Experts of a small language model.
Experts: 48 experts in each of 11 layers, 96 tanh GELU neurons an expert, 2 picks a token, a softmax router.
Training: a variant of Muon for the experts, 274M tokens, 4184 steps.
Below are experts of layer 6 (counted from 0) of a mixture-of-experts language model. Rows are named router (the router's row for the expert), up (a neuron's input weights, with its number), down (a neuron's output weights, with its number) and show model dimensions 0-223. Each number is 500 + 40 x the weight over its row's rms, rounded and kept within 0 to 999. Numbers have three digits each.
Before each expert's rows: a language model's description of what the expert responds to; "mostly gets" lists some tokens that are sent to it at least half of the time. This comes from a sample of Wikipedia text that the model never trained on.

# expert 25
It responds to: Apostrophes and word endings. Apostrophes in possessives and contractions (can't, John Wesley's), quote marks, and final word pieces before punctuation, such as Council, vote.
mostly gets: "'", "’", "However", "', ", "ʼ", "said"
router:411547465492436498526509536480492492530505509493545447546497418541495515548454463484527507512542581442507547506483505471541450526545534487530432493471507421573407478475504430456476475442490487439564563491564497523427455563572532448520568547594468465533473427436550477448433469502547519480532540590440566469498587492485483580531469456504481553476452486534524433558528457539496511526601496495477498478548536478463490519517475461571513527485544461431485499465493500473479450544480488459456528565476513445510495482487562505502567506508484527499479457535506508574528502521498521485434520500507542491509455501443539513495511450534491547495478562522518488448463496484448502511415
up2:533542487514415478548520425498498498434448541500526551548490432549449519434542416449507530560486508570524551442537527539620521530538489474522570462517534469491502468528551512510452415531494473525468522513466501440506493487528462489495482417535455526507546550522451473497544508557531580450464448474488496459513508503487513539539506489479497585561526556542516450471495529513522502479497434498525529405457486573506504420500564519525497434484485497542463408442495530540487456462567562539510488486464485488527580478487499505548537464455520494452518517593480469511518524539513535520550444453448450534486482531507544516487566511411563490533460471475531428545521512491480437450474
down2:503500453455517451470527505516548545520548509459466552414459525465553526473439551430530436445499488507509517505516450477424522506450514508513539527459485525493520541545440545571532550518499548502482486541506521519392481495463514542526439527502504522467478438534480569492456476493414507501480528456527471490420461524558526454429462519529465490534560462450559546416534474498477506520490548523448507563490497449514478495492557502479445527544537526524507486436556554487490509490518523487564619452534516424508462496533510446483517511495544521530528423480534556435493488544491519439507500620550548465425577431515454514534517530526521491481507500490537593403507494460539551495508
up3:510417518498536484524556549581437533444473475545525417477545451508507413506452498480469535517572582568507477517430483451484521514477542409528530532511530523534570483454473530594477480513415476476495540458568454508489495451475558453522494514480500498565523557483439523409500521496564523500495439562598543486461456508529520506494424439455488566483465506465445518475556451499544466503480536438490488449524474535550502468472511518475449458482476582517557518479557529489480449540492490509564538430502467492575505532536420490557467462539482468471445517532486549441490538525546437516535467471481540512521531545478519460507482470521486475477572537470552522468556549485464510507520
down3:482566637482446437486523505505588545535513542429433566511517558424532462464508534480562526528493457475514493449527487480489444510499467515449476426541513546542544493552494513486466551527545512557506494559449523567559495534393457500434500470505460501465484490550541502450530482545442528500511515443514491557459484447501463500467486543496435507537529539460551518526515486423383506509535475533422519515489488491509487533547477487526484516495521513530563530506529460500500575503499509475525490551414418610502521456514560555483471477435467485493516473506484501552504502458506460497511547399544496490551485456530505540444502504455520562601505513558503456528482478514516534443474
up4:531423536455448543534489468462432455524457514387470444498540499438561498401534550485455487524532466495510522499484508539486546527504552462507470516530429548496463525522458494500407569541514532510458492540506531508523495487496507577483479470473527517437518543530464509505530464508552526559539493456462535489514452533542458489515430537507475533553490501504570591460469452468537475520517538414542482540447527526540500512563485541536510520474459488541486470521490427566499520442591494433413484483553549496545470567550490487476488518518421505530413460493495432532468490531609463512456434475446508557469440535522505472517511483480521481540512535467577473547479529513570461562492
down4:469518523560490464588426461520521501506531437557512561515466533502490466518547516509530489504512484532464497556517489531499472429458465471579520472464472548511494478508504527496565410445450483486510430494486500511407423456449468526492478581446458445478458514540496447547503575550518569489492561515521484483551526488500413496487506492506548413451565466517469459476449543501480512535515487552438485509477510528507480548542514463493580479557483473458498480479600587425503502484480503536516555433482509438462505400528439553489578505473456497472462545456467518414450483508482471520523514577427469494559483497487563523533472485487511517539476493507465567545499473572528529439456
up5:524455541519546536452469451486469445469527513459500501514528515495514463462541558567453512468474559570484481564468512473409511462530459544512436582545467466513536520509521455586587548565554470554507499484509483502501489536520492446518461563453527545432532481462455499529502497545461526528451474451474470525466591439502462514450483495513573520461534382465506478565545537499543480483447468555552502564565515482483543532404488485539493573530525514548434570552448467475522491466532481466481461490521512550546513524531470514458486539479501451506510458498512550552466514477496476482463499441480437427527587546523533422510497469559517414519459487537452516431552501478502525481538
down5:486506486535484510413499515494452488499521467458481478470457441500522485484474492529527549491410465482525522473504491505504437509488507545535469482530515461516443458530516498505484425498511535577490498464562487453532542469523499461400570534532503497530473511514536443537478548623496526549501513482507462558543489520506540467445541483481572442542425544583458390575538431510480473477539521531501564500511471414522435527444544541545496485483503543493560461490538505482539579441476546496532526533487512497438508518552429474509475482614515478450565487405535532497522506421479563524525487479520433491498516566501414523458584435511445480503529491489495467476454530507517481432508
up6:510557504502575491514462494490541539475492493565468419530529488496524509488516448525435498548612478511486533604430460507550450450471505580480445435484494481513501537505500590490505468476533423464502515475537554461534475514501489518470408557556465520520542492457439431504504520516533429546551503555549479510482500529473524454508432462501488462549516523443479519473548535419499465445475522455474475505499502485530509506490455534534437521456535443477523507428454466500485522522526456480494464469581444492554463569500516439502501474460561401524465436506529534523519447482528504530531539420511511520557581497559496542444467519444518422430531547592485527517522521555481531454502
down6:506469497529546468507525440399512500463518534410450488422496477479504490528498426459509495543556452518526485510520506506453546547511480488510506519551541505421484513479539495480506474477481535491552479547592489446484513481474477538504515507452572523523472509484495458471518487506413533516495521492480521549539522480518528545553512463561432484506525462529544547524478545496535457487536428552527441535390519481459542534564553472500502473514547525504513581459445477453549509475507421455526554536518493479371558494513493635461408594413507542496470537530449492469397486466449506446450540434520505458502485487550507467509490513541534506479518507452433515493558497506527459474466
up7:497528498527524463543509448585491474453382457456500413469514475409540467492484549501476527511525485459574501533535559468493471535446480522511468574509539480499512438473504589504574494459519553535501552499497482542459526474438530494539515554495436493567506551464417561438510450471466455539509489446504472577553415464518500434477509488513485522548520488558484501497494480569462420455525580529509537485475441535462497559578486558506523492549478540506549449581484474499477505506626529535526514518477486461492424476467491473550480556445527520456500474554591494433488493466509529449450484518560486528455519502556515489487481482480474507508540494455502522548453503525559539485456
down7:523542420489530519420516514449473480518548524517432623512438442504464514522417484460507478551510505501491502469517471509543477537510503501502496494482523498511496409539482453487477531451499476480543507512492474498548579557543533560462511571440537588491533532517459462425545500549557530510519429462512466496535485490512543418482411515480538489464515529538491514520430501490518530445559516447505459418505497535544489524505493464498477564511529592553534522467466604446486538523489519516420434523495440516465528526458568447501496424483443436520522526512508495568562578486469453551529426537495516483483435475468536569489531426520449496485519485524525541544496461469470558538536
up8:477487544456501481444533486536513509529513556498482412479477545471539495447432512496445546498483508542501465428549555492549505458539519555534518462464504558416567458482487497557562432487530546459482613482449568542534558499460481466507488493442484517475460528471483464447528495552514471527583381514503450559497493533461531514473525461524399519484426536493463516478462492518522516506489529458474507444513565524530500483497566541508501449433586473500493568517565458498412494605510488488482505513510509513543537496535467447475494490499541422480536475532490496448520490509550466450470478411575568480505499491549540500503512467457560517500556554501438531476424541458487465506441
down8:575504527456467475453538521543501521445478449433491637467467539487485539508545522468531501519497514481538486461517520507478539508411515426554485464523529486529485543478505559490497505472458456436471448485518483483435474464552482505452532492495515535505476513528531460486500439459464515454424492525493565488532524507460487563507405489534483550531502535454510550499525483520501536515507510583532477517463422523494556511487450519583449488490459477542480518475429520507538554454457522555546572521428533445548510494472495603545550499508506573472499512577510439567500582460460528509573491564552500517538533459426517471437428469467581534542496475489514432557526500554515443444547
up9:506502478475642499465449483495478507523553528516439523562476514484504500522548484504470510484542513531552481522493519507517524552506486492554514490446453567507492471496505556569493556515500455415505473512477523397513500534558601537541521496499524510499493542486542428498555477478518378464501457488522496421546505611508534521534540517494501516520508563441579444476480503506511471473537604504533455553535438588494500459438447464515484452576537484475461490505477546501502448407462526507523470535489508509522471531492449476547498504442450390533531440515586511517473544460567465451518503561471505506432427498495480504497572534485489509448511513541533505521490449503489515439475
down9:481447462506387482509523520441547424468494519573523439504440466481595480502506503599435451496496525543470488512518488533439546473518436477494501523584532473532475574495524483480423472581510479510473458543536488471532488497473500454525446581497492465500492455459550447519523429456503506530507527519454550505480489484427414462437512477471470509511506473586474526490460458511496525483506447500514469519568542492497575563482519485551525500530512422487569517483475605488599548476512457581534564514532535475528542471500484529465490539497426546498467533476499527481547511450462564553447473508472490501469550522534527469492504501565513416581481478450432487556446492495496485468515
up10:473515428503475533512575460474514449425514495515520576440409556478474494414528513535546499542533514491460537468545512516501524543566521456582516444498526522464476469465459510445531467527487456532508604497482539564516515551524501498469518547483560573570480480496480440494501572514476457434450441508514480515493465511465538522508455518471453535506486475501413550488470475495615485507514509477509416467454425608500526434463474536433485452556486597541529542527519551478482496516499510583477590497530481457500429499494444454521549460486464478490492454489437533495537474461492483537509509497495471535480482502504472443627494486470480491531465574479531509500489539493462513440490
down10:547464532468498470521417471507447548569464494451502479539522530483451498528483555496493565504510494523468524557474532450494493519423577449459491502551539531506562462557511459476486552421539494464516510570475482538443512505461400483459465440523483487433506536505570586446474430506540505413491493535505514522458508524552503490469478580532490488431487573499514549488525555439369532517507490530485529552559545387463434532523498455489448488491527429504506523518511429512500511527510561505491463451488510514429510506535522560553441590511505495515497463493542474493516560596583499491506470426509500485464457522478483514448508544506522510486509476494487510532516582528525537477430

# expert 40
It responds to: Separators in credits and tables. En dashes, pipes and colons separating fields in track listings, personnel credits and tables, as in Brad Duncan – guitars.
mostly gets: "– ", "> ", "', ", "at ", "join ", "during "
router:454516428498457529510483568457497562544577506502528494541508466592589483528468498478522566549464444483462523488432523502501486513444463504523454543485566458571526448476505438452412491539494574463537462482524503483487496528480464450539522454569442454481500527539529524495447551479497449459535522521492521485544523515475517572500477426574426576483484490495483436519499461492481497551517522513412544530531563506516465496571430488497614505441509430456513464517488529506497436502522423493470554523440471451472498508458506470482521561506569563503536438554489500487565501441526492511500519505564533494522518525501542501432427469467463560507557478535595496469494483491562526516452
up2:538544533472568569538450486462486499451453450464418557491432454498535415469476524474483529517468512534547476487473437487523537450457487525491516473542515516534586476442490491488548484546470471478468455518516465465528517565559557477534460604483547526467546515498428475451487465467503513451476510517577426516475529543553573439510499544477455448533522513479505480528458556474469492520498551553480509483485468445528492531462497434490501428473467557527511498566488541475452649465536494540530488434569468521487476496516481465552577597504456526473424537521482524513491538522513545508548450480534576443588520498517545516448438502446536444512484482468500498484499490433497516453507
down2:561504497447451425571524518486498485516534505463549425495473532529458485481514587417507430421498450535519491474497465535583484563488522465465462516431511545484509459486511490415527488460508490434541581480485450562557597478482486506447522484463459578495512502456451522468545482452486461494606513552461546480598497593501458471522444485478424467502476523492470523505551480458528498536533556482478503536504489521452539481559518527539492528567516575521544509513459493512503553498483491492467479543462467452481508520492554484498547454466480548443485471516468486534492428404439499534521460521522542552461477462532470535587508491463520549483522487466593482509570546514571549526501
up3:418511549491498499587509487512527448565505528472500537583511520495464516569410525525541489529507482495544502569539513521448464495500501511480453432526481526460442525536473511479497577515545508560594520529491505500553547430487517578507457493552584532445528552514460500463527555588533489499521531457487444551462484580497465603464486458512432484476506450479458565584539442464554543484568505430547472548447506469505475510530561489536556455501478433487482424452451555509490515580517546514502528526482468469496542531457458510489524507446523434459485432537487540501504507536493490551522484472588479465525543448489464462523413513542543510514449502516497507551472542520489535502450
down3:571557517560479539479516494491546517450547559464479511455526502485534485497641500483495532570486443483443564516507481461509561538486426454567537512481511424487530513510516542539502475534469481495452485576539470471490451514479546363448526468449488536547496481540504493513427552530527513474440501490508459485465514451481487417515441493489487539517558609464425483514430490510500434514438434534477497577548482553602505471545500526491586490514453497501432469524521476445522481525449565543475428469517470509529456508563465511563555528489496501520486491444541434494485461521437465535497501479542553483533498487455511496512538485505451512480513563489452580481497499531541491480535
up4:541525571452490490518415520565410485470490607474464509479523444500508604462530481539453557490456495484407530518484513474491502450439475513522507449475482512494523484473512512480521556510417490571448495433513475580481543515473519484482539595477501586527483540460477429506482450532511520558458483496417389470470514531486544470514498465442561500525494518496578500513534522507455574472459488560508491489427525508401496510478498489491488505546547466443500541512504474459515492521469481528544557442502512506518520478504523424456489519468485485488471516479493527570556509513586541474593569505527517543523519415562461464440539453468468473535547558522542539536447533472486544479480
down4:480522555519494466487516476475488475493454435502478484618398473493509503520447472514547453443532520467494480457496516582479552445480519514528449551528548533485519549455520467492470495497487500404453599479561551506479462493489504493461512509466468449495544506588530482461535511524481488560486500545574540564552468485505457504457420564577486454498547483486475609428486465461492476471524545512487548406500484407461522534517464479483403445490471488497495507461494539609488490548478489484439464577519510469472525536506560503526552505504510472485426465550535554479438499477558534480500531598545541498503495509515504496558511491462433493481512479508457447531544494452541525574502
up5:494453489519521530500512456466481480466534492505503503526474547441542538522445491568554528515422576491469550506530455437467457483552487516460531550504502578465469460528466490470623484523525493514550449537553526522492526434512522436477515505431484378564481514534402479488453529517481577494507463528511463508467521519465481414480528450515564607525516513431511557443555548429543519468465488466536422490520438500491473523478479465521511535531485509492561512496544477497467445519538533542461423509528461519568507497488477438598489506409546484538511502555501533497551581462481506473499481481499445463468477516554466516513530525479500544422523529547439538455482529490547457517572
down5:448517474576564480555487525473425490496472532549455494509500470500499513500484449431479493453524472556535501472434525482489486473496562525517478617541507468584549489523434475510437506518502456489516429482462459456474494569486500572480487455546507552522484527474484425565482460495532515557459572501521522507586544487556567532473534442528495470470529523528509507517472584517501462539461475557463552480499536469463551471547488544493527491481522510501465464511488535467487502521535407488483447505491516478453494430539476522396507468492399482615462560532527465521455495419492558507541533520461491475406496485448503466557512502455529436547558465444541513505461532544477601486521
up6:542430518553469490490501538541504479607498462524486503446481474463482529423503455443465490476497601524467434519406526492483464495537553502524451460551463491523500549513463506496525532433532577442487518502464527537521517533497479524544541488507547521474519446480493524459479546545510484550540564451535554545441474503482437536431485457467459488582513525520472457573512504547471444543516460519518397479472450524534451525568489480425501551545452526547426543462526467541488500538543461507491491467518558495451469512503503542513455477471497461488522470553440556533437556558542441490563531507494436457509572591482494550534487385452471430556500516542538513500485500550526476505485
down6:512483545480556543453567477501521567478478440601522448506578468529503459480461461507517568517488501472553550474466508521527470505530484442481490452442539517531536541502459536457481488557481449454472551520480500408517493529502552452521421524494513467533495543552502478493504509528548443412495465564490495480502536524540466539546489520445528531511427429491518426499483530507526460415489480489519469543528548473490456490503544543527572531482545551512493465443435482470587540524481541462530502510407424471522533411483486453436483536463464398475464538457515520526541498482562471572449455542504482517458474459496426515486551510552562561458455519489424506475506522446408504489493
up7:485518454455571551579562521582496465512438484509481449466482412491421549519411484563530527520544431500508498485485421498504457514455517439552500500479527485487486477485442469452561459523460492591435517517497571472485567410482477517501475489473513497527499486460509538474487498514499523506520605447459453531461543512427557528452490535509420531532514415507494514510489534529500447483504533486533494565512473485446500480489481562520503501480464512480540560536542508486560540547483474428515529459429525531493528467483524511536494516524534445493451605493614527492498484464532553539465523457436493424486422518513451530486488588471528462490530536456478514557514445499599493486520
down7:478520489488516496511469449467531418525505543472475591504489520495491549509508517497498479512502517504468513565449480475483532468504551473495517502485441448510551541439500474523483482485517541518565486550480533485448424512571530520558549574524420541464448474485491509480562462457558512507463486465437525472494510485572439445579435501459498451556533466556445548486512465575478525488468504428436551412496500519483509529506455505505482559537529504452535527504537473479467525540505474568478533579602495527502493504424454464418445500507430465538543467551454511517475483448457510541420557554485584485484640478474523471534561509541541558535486463441463503530475488496480539539446
up8:500514379509452521510530460556509418540527440474553536534554528440556419505513548422504460491510459466466480578476568498429448518539550524443473563480509532437521507516418479548519538544486444523523520448455549543525533492463435441503488487474502533499512496515551484492583525608492486527532450526439477471457482555522503555466555531461467535462522503473444555447506487410516497490460488511549484532498508525511461482543482534483496487484542485527500495536495442547420521568520555538514496492565481521461495449529535474456484508547507484490465527491589497475474477486501523524477421429525466577550426514435512490475461435383428488478483496538504513489560468488460530497504
down8:507524516441444481537464572488509552449490462494554460458485446561502592519432498470579490461530533452545480534558405460518542364536525572504527557525476487443433480454549523385457509493473541483461497505535519513501488434506575503454524473502522557457465461547521462487523528436549487488531482454531440514494476461528521493508524473525499474502432545514510384497473451565469483509513504452531537449481459488470511562544547494430512484528523485507493505481534462469535490495555465527461536464587573507492551485548462467453579540459569473508540500546463514476519459550499447501485508458495571495457529445472525509561467461468532543456437477542504518536495443462510547515493
up9:465486508421486527470519543505508482484520434435460454470479473543461492514591577486495572484448467481472421462502478504466496508519494449445542485488524521472509508464529561497517474534470490455510486549511504468569554435475497571531519505514541522585550557527530499497585469513539472464467431496501563529532502474451576523476608593450486514477460515547514454502477476461522493546489492494506451526528508489431472543534513533508504499481466454532497497523522509532547538483421513570573516493547531513548532495527501449525442435484469488505476526488603479403459528411546559478521482447364473478508574515505510497542517488575525461445538493474489512482550513595471485491577
down9:525531478496441446478430500555482550510453548469499575531505476482508556510434486502437547529477436469488462492445431496491535548457517458461432474541480425473508520452494513526527528474500485494559431493528553464433497496522506450499521521548476551452456503505468496499476534517506460476529535500550521524499533467542508544542517436466517490517597453485492534454542490509568576529504516550464575509478538527423576450520557483484451565531509534528534485530530559510478433480561461496497459501526443465410563469549481494492498555475513531472503486489483455439513516544531489566430366541574469518548440487524466432454459466516453471483415473458532532413488504450497446520567
up10:417457466448464523502458507565492546487512510441471503483543445480461406501493482518508550492563482529534523446481480503518522529518444462479493508518462557485536462537519490514608491506482478438464496578462505504462550481521490505574453486414499484492512511558499462473463523487490501482517546550485526459505551552461492534541550439445548550528496454454542438479501410439485503586417513441544439540486485529538507540533454527483528452494516556539498492420482562533466439468511453548554456471497430565514385460469431490435513533499493412539474587562486484460555502484548505535481524491523472487526478467455514531496527554519460491496528512491499501549536432541620508481474
down10:468521560466511498521507499390548558461525452528497582583500441517599518451502605418492521522475463495454530516508486478476528505557456493595519430515488478484449445484566499535490483469519462479505511415560477465476511428489464464487506551485518452464450525455535511525530582509461493500462525527512549528481435486452455428481559478491554467409569511507509478450503505607533528514487426490472509463471476517448536529483519444487481557506595459460511495517530527538528496521447506442496493508523572529423558561474564466493516483541461507445478508450522491458471483540507464467501489446500434488609531500509542463564522459476521501443466511439467475453514527499498479524522

# expert 8
It responds to: Closing quotes and parentheses. Closing quotation marks, brackets and parentheses ending titles or abbreviations in lists and tables, plus year pieces like 201.
mostly gets: "\" ", "] ", ") ", "\") ", "]", ".) "
router:429501450437482501530456545420537519552479508561533496498444559548462486557451500471513558566517476473445480470457471508501503551431485506516431557566540464495499460479503473440433536439478521522459494452541485507523439449535451484537566463590372478497508510448535565494431436464532567476555536536479513500548458458434577543481467526566506410462458525562542448508530489521469552504505479498447506502510517466472507482499526475522546570520501459462545440439520511460481484521488442484469563503511505495487584500516541564538500560506567553532522429481493454545487458570471522488465561463517515491469501443527512514471445557493538504484537494530549450507462500483534564540473
up2:468523511485511504520561518578463523471475470509543514519511544507537522501519515481465549477515521583491481523515503517472599545477484573478517473509447551473443469517463594507482505500464524547443481427490502506527476436569531473465467526559539485531479524535480439514538526483461550442554448512551520493559429432477573460569484531520464475562514493471514506474467516557602445536421488475468474457423418517489530500438481560453514432476494445472504582441554558439491583480510499594483519523571461511497558485525493400507512441474423440531489519507539482435519486556472538438562470509486530455523520491519467467530509509538505544525465515494569529545539521522474448480525
down2:507496478571502502424488459519555517465511483514551476509489557496560476548474571520521474477525525428527519485491432513523462503509476440430526473530518453512533547537510451525467548510566380482597533534478494498516528473482433513565499446468476480511529489461460520506451452466518506559483575487506479467428576527498474513482595489422504478461569522497434470467493451548392532505466453476467559505520511454533504500459498531569604553499499480550523501508529514455526449489518557447474486554488518549560513557488515493513541442488464535598504482472467559451490511510519436460562528535541477409561477564463436456462540536538535520555492553469478510447518529483522478489549
up3:556506511588528483490534524493460489493518439439468491559455489423516487479511525521506545531489472522447526484504476493451463492535502568489480455524458455528464474565611431505511486510465435506476532465394518496479527527541519535580470591487456537463476559482456479469523444521508504475497499479449517556469542616532514469498493484460539490565445502531516506562478540499430490442518459468514525567438444577570556517538430550490524530464478502490496451481466583469433571470471476523496516515469506532470424520498426473420445495518545476444515464423529482593511506509499476485594493521502415454520456500518496532476523512508477467494476505495503554527609491525484495497555
down3:442503460598573404543495494496488531544452475521478502471486499507464539527538525447516514466430531550477487525467486451500565564511495439495558493456502493464540435480475503549528557429486495499464531465522461462458465440512471494491446464575568483528472441513487472466510382486597489491485470464571502539524468471516469436556559511532479483492545461534448503466494480502465510516465537540519545439548555506449441537539504474522535502495569484487474512470480539546561480510419480534488529558614468468536563509535534498487497447481489468550489494473524514527530585530430512501542413493495515537461457499466501407441463525509472431509540550547451488524509497444472584449445
up4:495466505433496508558496418458501468515465475478494563506479566482521531493480502499453459456459518445557526499475528517470566529478567538429517462441485540477521501458512553542507590545518480557493503528474477520502490491484482497531476484449527527561494507442464509522501481494504497520533517547433508500507593440440559545555516477505553501469499457563458564510523437487612468455472556569572420498469542539504491541450523462441450543495471546547530561489499577500569482481565507496581419496532420530467487491513520476465527466521433526451513547517474496518465545485587494496457456522490452464479558563502487417442541502563506497451521457478458531424537511467606526479514
down4:418480479560565479522525494524505444446514471489482492503563501576490527554593484504576539444556455483488460506497508463518490485550530559441541465530486481481490485502538518486542521538514463524542450538481462460537456455468454458529542516516500454430486454584518535521462611507527552476493523472537513525539532491547508529487509462402433533498515510509490522484500567363485573369477475465470469470494520511466437493556466513462502505544496510527464536474440454535503504491451446426426483514461521457513463556530464441537546498472452483531504522453461472478494505529424542508545484493486531512486427480463472502551435493461530467412491464556428493517563477487522482536420
up5:507473383541501488515503481563534536510508437491442501448568405517529483461513512540500458485557527477458535576427528488561572464481468508491501440491486510466537466451479514475513395500450573455453542468455523545428528445527464417564519421532535484445499486540475514503514481488532511476526498477526468553477501501466538487564456475508524530453494530460510568497465504449543549562499526581472510485591466469451426496477531500539428457527474531479443478548557476438550517599573497471442481536581545521526480497449519453494510484537467523508504508545529513506448532549507568462538482447516492491530603557478510505451524520540536505458466497497482579487509457465511501480457
down5:475506537490518532455537496520485529563494518473493482510516517489478533458469529456592493497411570509516494461481518488497537538459490496572460498514511460473573481472428470515536533577486426499535513583516523387569451545523489471508498534515523543570474511470417517509517484535403485506509503476620505550435490508512480506542517514452512495601536557463465519452560540490512442525449516496523569509509510529531508510533502490536480499451495484554552571468465467605533474545494448575499496433408505403497476497540450462446561454539551496444503556471487404503530473510529497483500503518491569557566490477446510495486512445497460461522512431466549444463492534477468518513512
up6:539479510511575471504467463466515486490459497573443469512475526537475463506549497444581495521480471486486531492490460534507550476415497599461477474551490489498524492426496486601487487491522459525444584541510497526454497412453536551553483569507525453493475544496530550487535511478426488512558510429485511499520424488504578481465514482588504449522574501424504406503497521555547581459517508467501429453465496511534479520466503457459451471510456484510534471489485485465527515496498532612526501541569441519485470476531468537485506519459458530473519461515499559498531560485573460442546498505518517454455436438507467562574475510487484528437461570457524453460554518529561466420449
down6:462471497496442556541504498535569510463453508522528536520529443447530506545448439575481548516444521487460458476536564550480505535515533460540483547439462482492507465432454506496461511461549537481561467425464531432474535543513482462466493490489435413546495438505445535479543502489489510521535471519567516557481569630461474448549551535474474522471592484518414513420491491484469447490436455466524500501469467503520464500440469567557537469520499559536467532502507440485438497567515523479466487508462508524546509497516517468498468423572450464534446538522524510507432491461562509565503448540484533529470545459486505482507584522508522448559499550509542554520456400479485496567497
up7:523432509527541592512502487575548475512486470518535424562505574474523501574484475477503519513504553509486498479504475494539558542590389525552440443441475497489495505480516572533475515520488434471495511514537514505530581452516544488497485613461523538501461483530478488510446464500496450471454486457569504561490447510477509489496461554490493491539546555434512428457545490530501488569575474531460520488473450476569502499493521524462470433500438553558413499531506466499451562541521549426577515501535532449511537459499461429510471463523468466413461523511443513487491552436425494489505480506504511545503518496504471532525456423523505423431514541499505476532549507507592450453453
down7:479617467499524492486521486478584503492533464432551604410463492615534474553474523468447497496532459510543571569491462471501485475377543416416458482484516516526503481494506457486438503432505554526545521446525485496533512494568516493537541414487429488488518534489496459537496509498523473444486553558531483512496464497459505459471514494556440548556537469488536498460477438507506510583463487515505569515473454462398504490514502475514550486536487474493497522548516475461561493456521521532540473525491491512507503479495463496426507564542562467446486522522482467521447538576503497535482532518497507448424572479498541522542511460507575513554467415441476492584523466494483554479484
up8:542477525545560567566473463507524564480423500501523527426559532516461477473457434482479481497500536535538527466517510511531513420485507512493440475537448435562414523534513539508491507584451456479392488483560571426435577450518469560515455537448499518528486487522434493479516469461508493488539438464536536535474503578456490503463463561519456524492497475461568450522427514520483415497449476419455515545457541456539456484493527463454522459513546478503464546537479556485454542486476501470459482525443428513517504433489532522540572473488497492540532522526475492509553541533536489506470422470477394515540482495476525474538492572489497514471520500508506483438527562550491491451610
down8:471517484558467476486494506543508419509464467506487462492448567504470516562521491564537524411560569475497523509441485477429520531449447585492505529415509512452448481470533503484532501491488555485559507566489487563554413548476486524477419454445484481468465527500532462506472478501482550529461529478494476471558535504460495464574487519477507550553579472578426517490552501548474571544454507529581517446427456528475499527456506510551564475424423550532503546466497434491505435521598561516560490448539476546524512472490495472429461481550480489517519473493487585473490495461436485507518446553528530498547457445509469509508506466521580486474524544503520425519540512525562468501459
up9:465480504492501450509471474566516447497457472493502514533483393490551450485509483555533486517506484506488473531475499427439456492487474576592457517498576477501505447500521491491509453548538495452497566471547478440509486483502466519496474595453499475486461541403493518578480503514511498444551518489477499436417444566461561557565516500585548442537533498484482542519516488476551472493500506530551512497506500472460500508463550467516484488502503509547482480507517491531420492524584561463543520509481455598484425507496475439462466501445581416516524471578518575553525529552530479556591526489496463452497430522496501581553538475460489555426446457449451516496437508484550505456514
down9:503521511546522479525507516463495489510485516460461503547452477480424485536498574523458486589483510499461550589453529537531533479491524495570537548448475497561518471387496475541477542523433430457462491478517563536474527477503557511564484489593447534470563447552462525541510539538486441535530484545465441505504529418473448472503502441540521526472451549465541514483528524471488473481511519499544410474445488508495484479516422463529489402452480487529522468483594438516562570525529440544531541509512536501528545446499517490538529529457432548546547497507511480474469468451458524491522530543523519495504529481503459453500537392398562512528585470519498439546549456554494510548498
up10:521512443536462471552531501466541523520510468453495555496494511391487467442545519514493505466525486543461484504536520532499543465437467514502478443468520522455472525473508510626532533520458561473477576474456547498504508493543533572512475498492508505381493529510540469510528480472481496519518536499475500502517523582466565490460498510525466471495466531440486592503520424483524498423486529527557444541478546434535482475446497512520526523497509469527548559611568516429517424456443574509441571478498468527483467567500458429537486535430541547491507513464598467522512541500587504472442479503497512553543438511531461422485494473454505460462446440477522550522501431526542553461476
down10:406506565491475589559517517475493540428438593517476563545544495519558491508528515510452509452531439490491461469471537564556447522484468480443458502421572484465534495521504495474488492541459572499448471536459551489445560478414426499498491530530492550487465490474511475459548535496538493543496475466505477467516517555545465516510521520465532489510510451451392535500479479516470506512476524469404479498531499444460537515528447584524495479458450521528517486464521466497560468561479483517591491546458600505462478493540499497539573457502416450476440493572475472595508497490535480478412567461498506502497558539529558523480531537498415553452466442523504498530486504488503559511484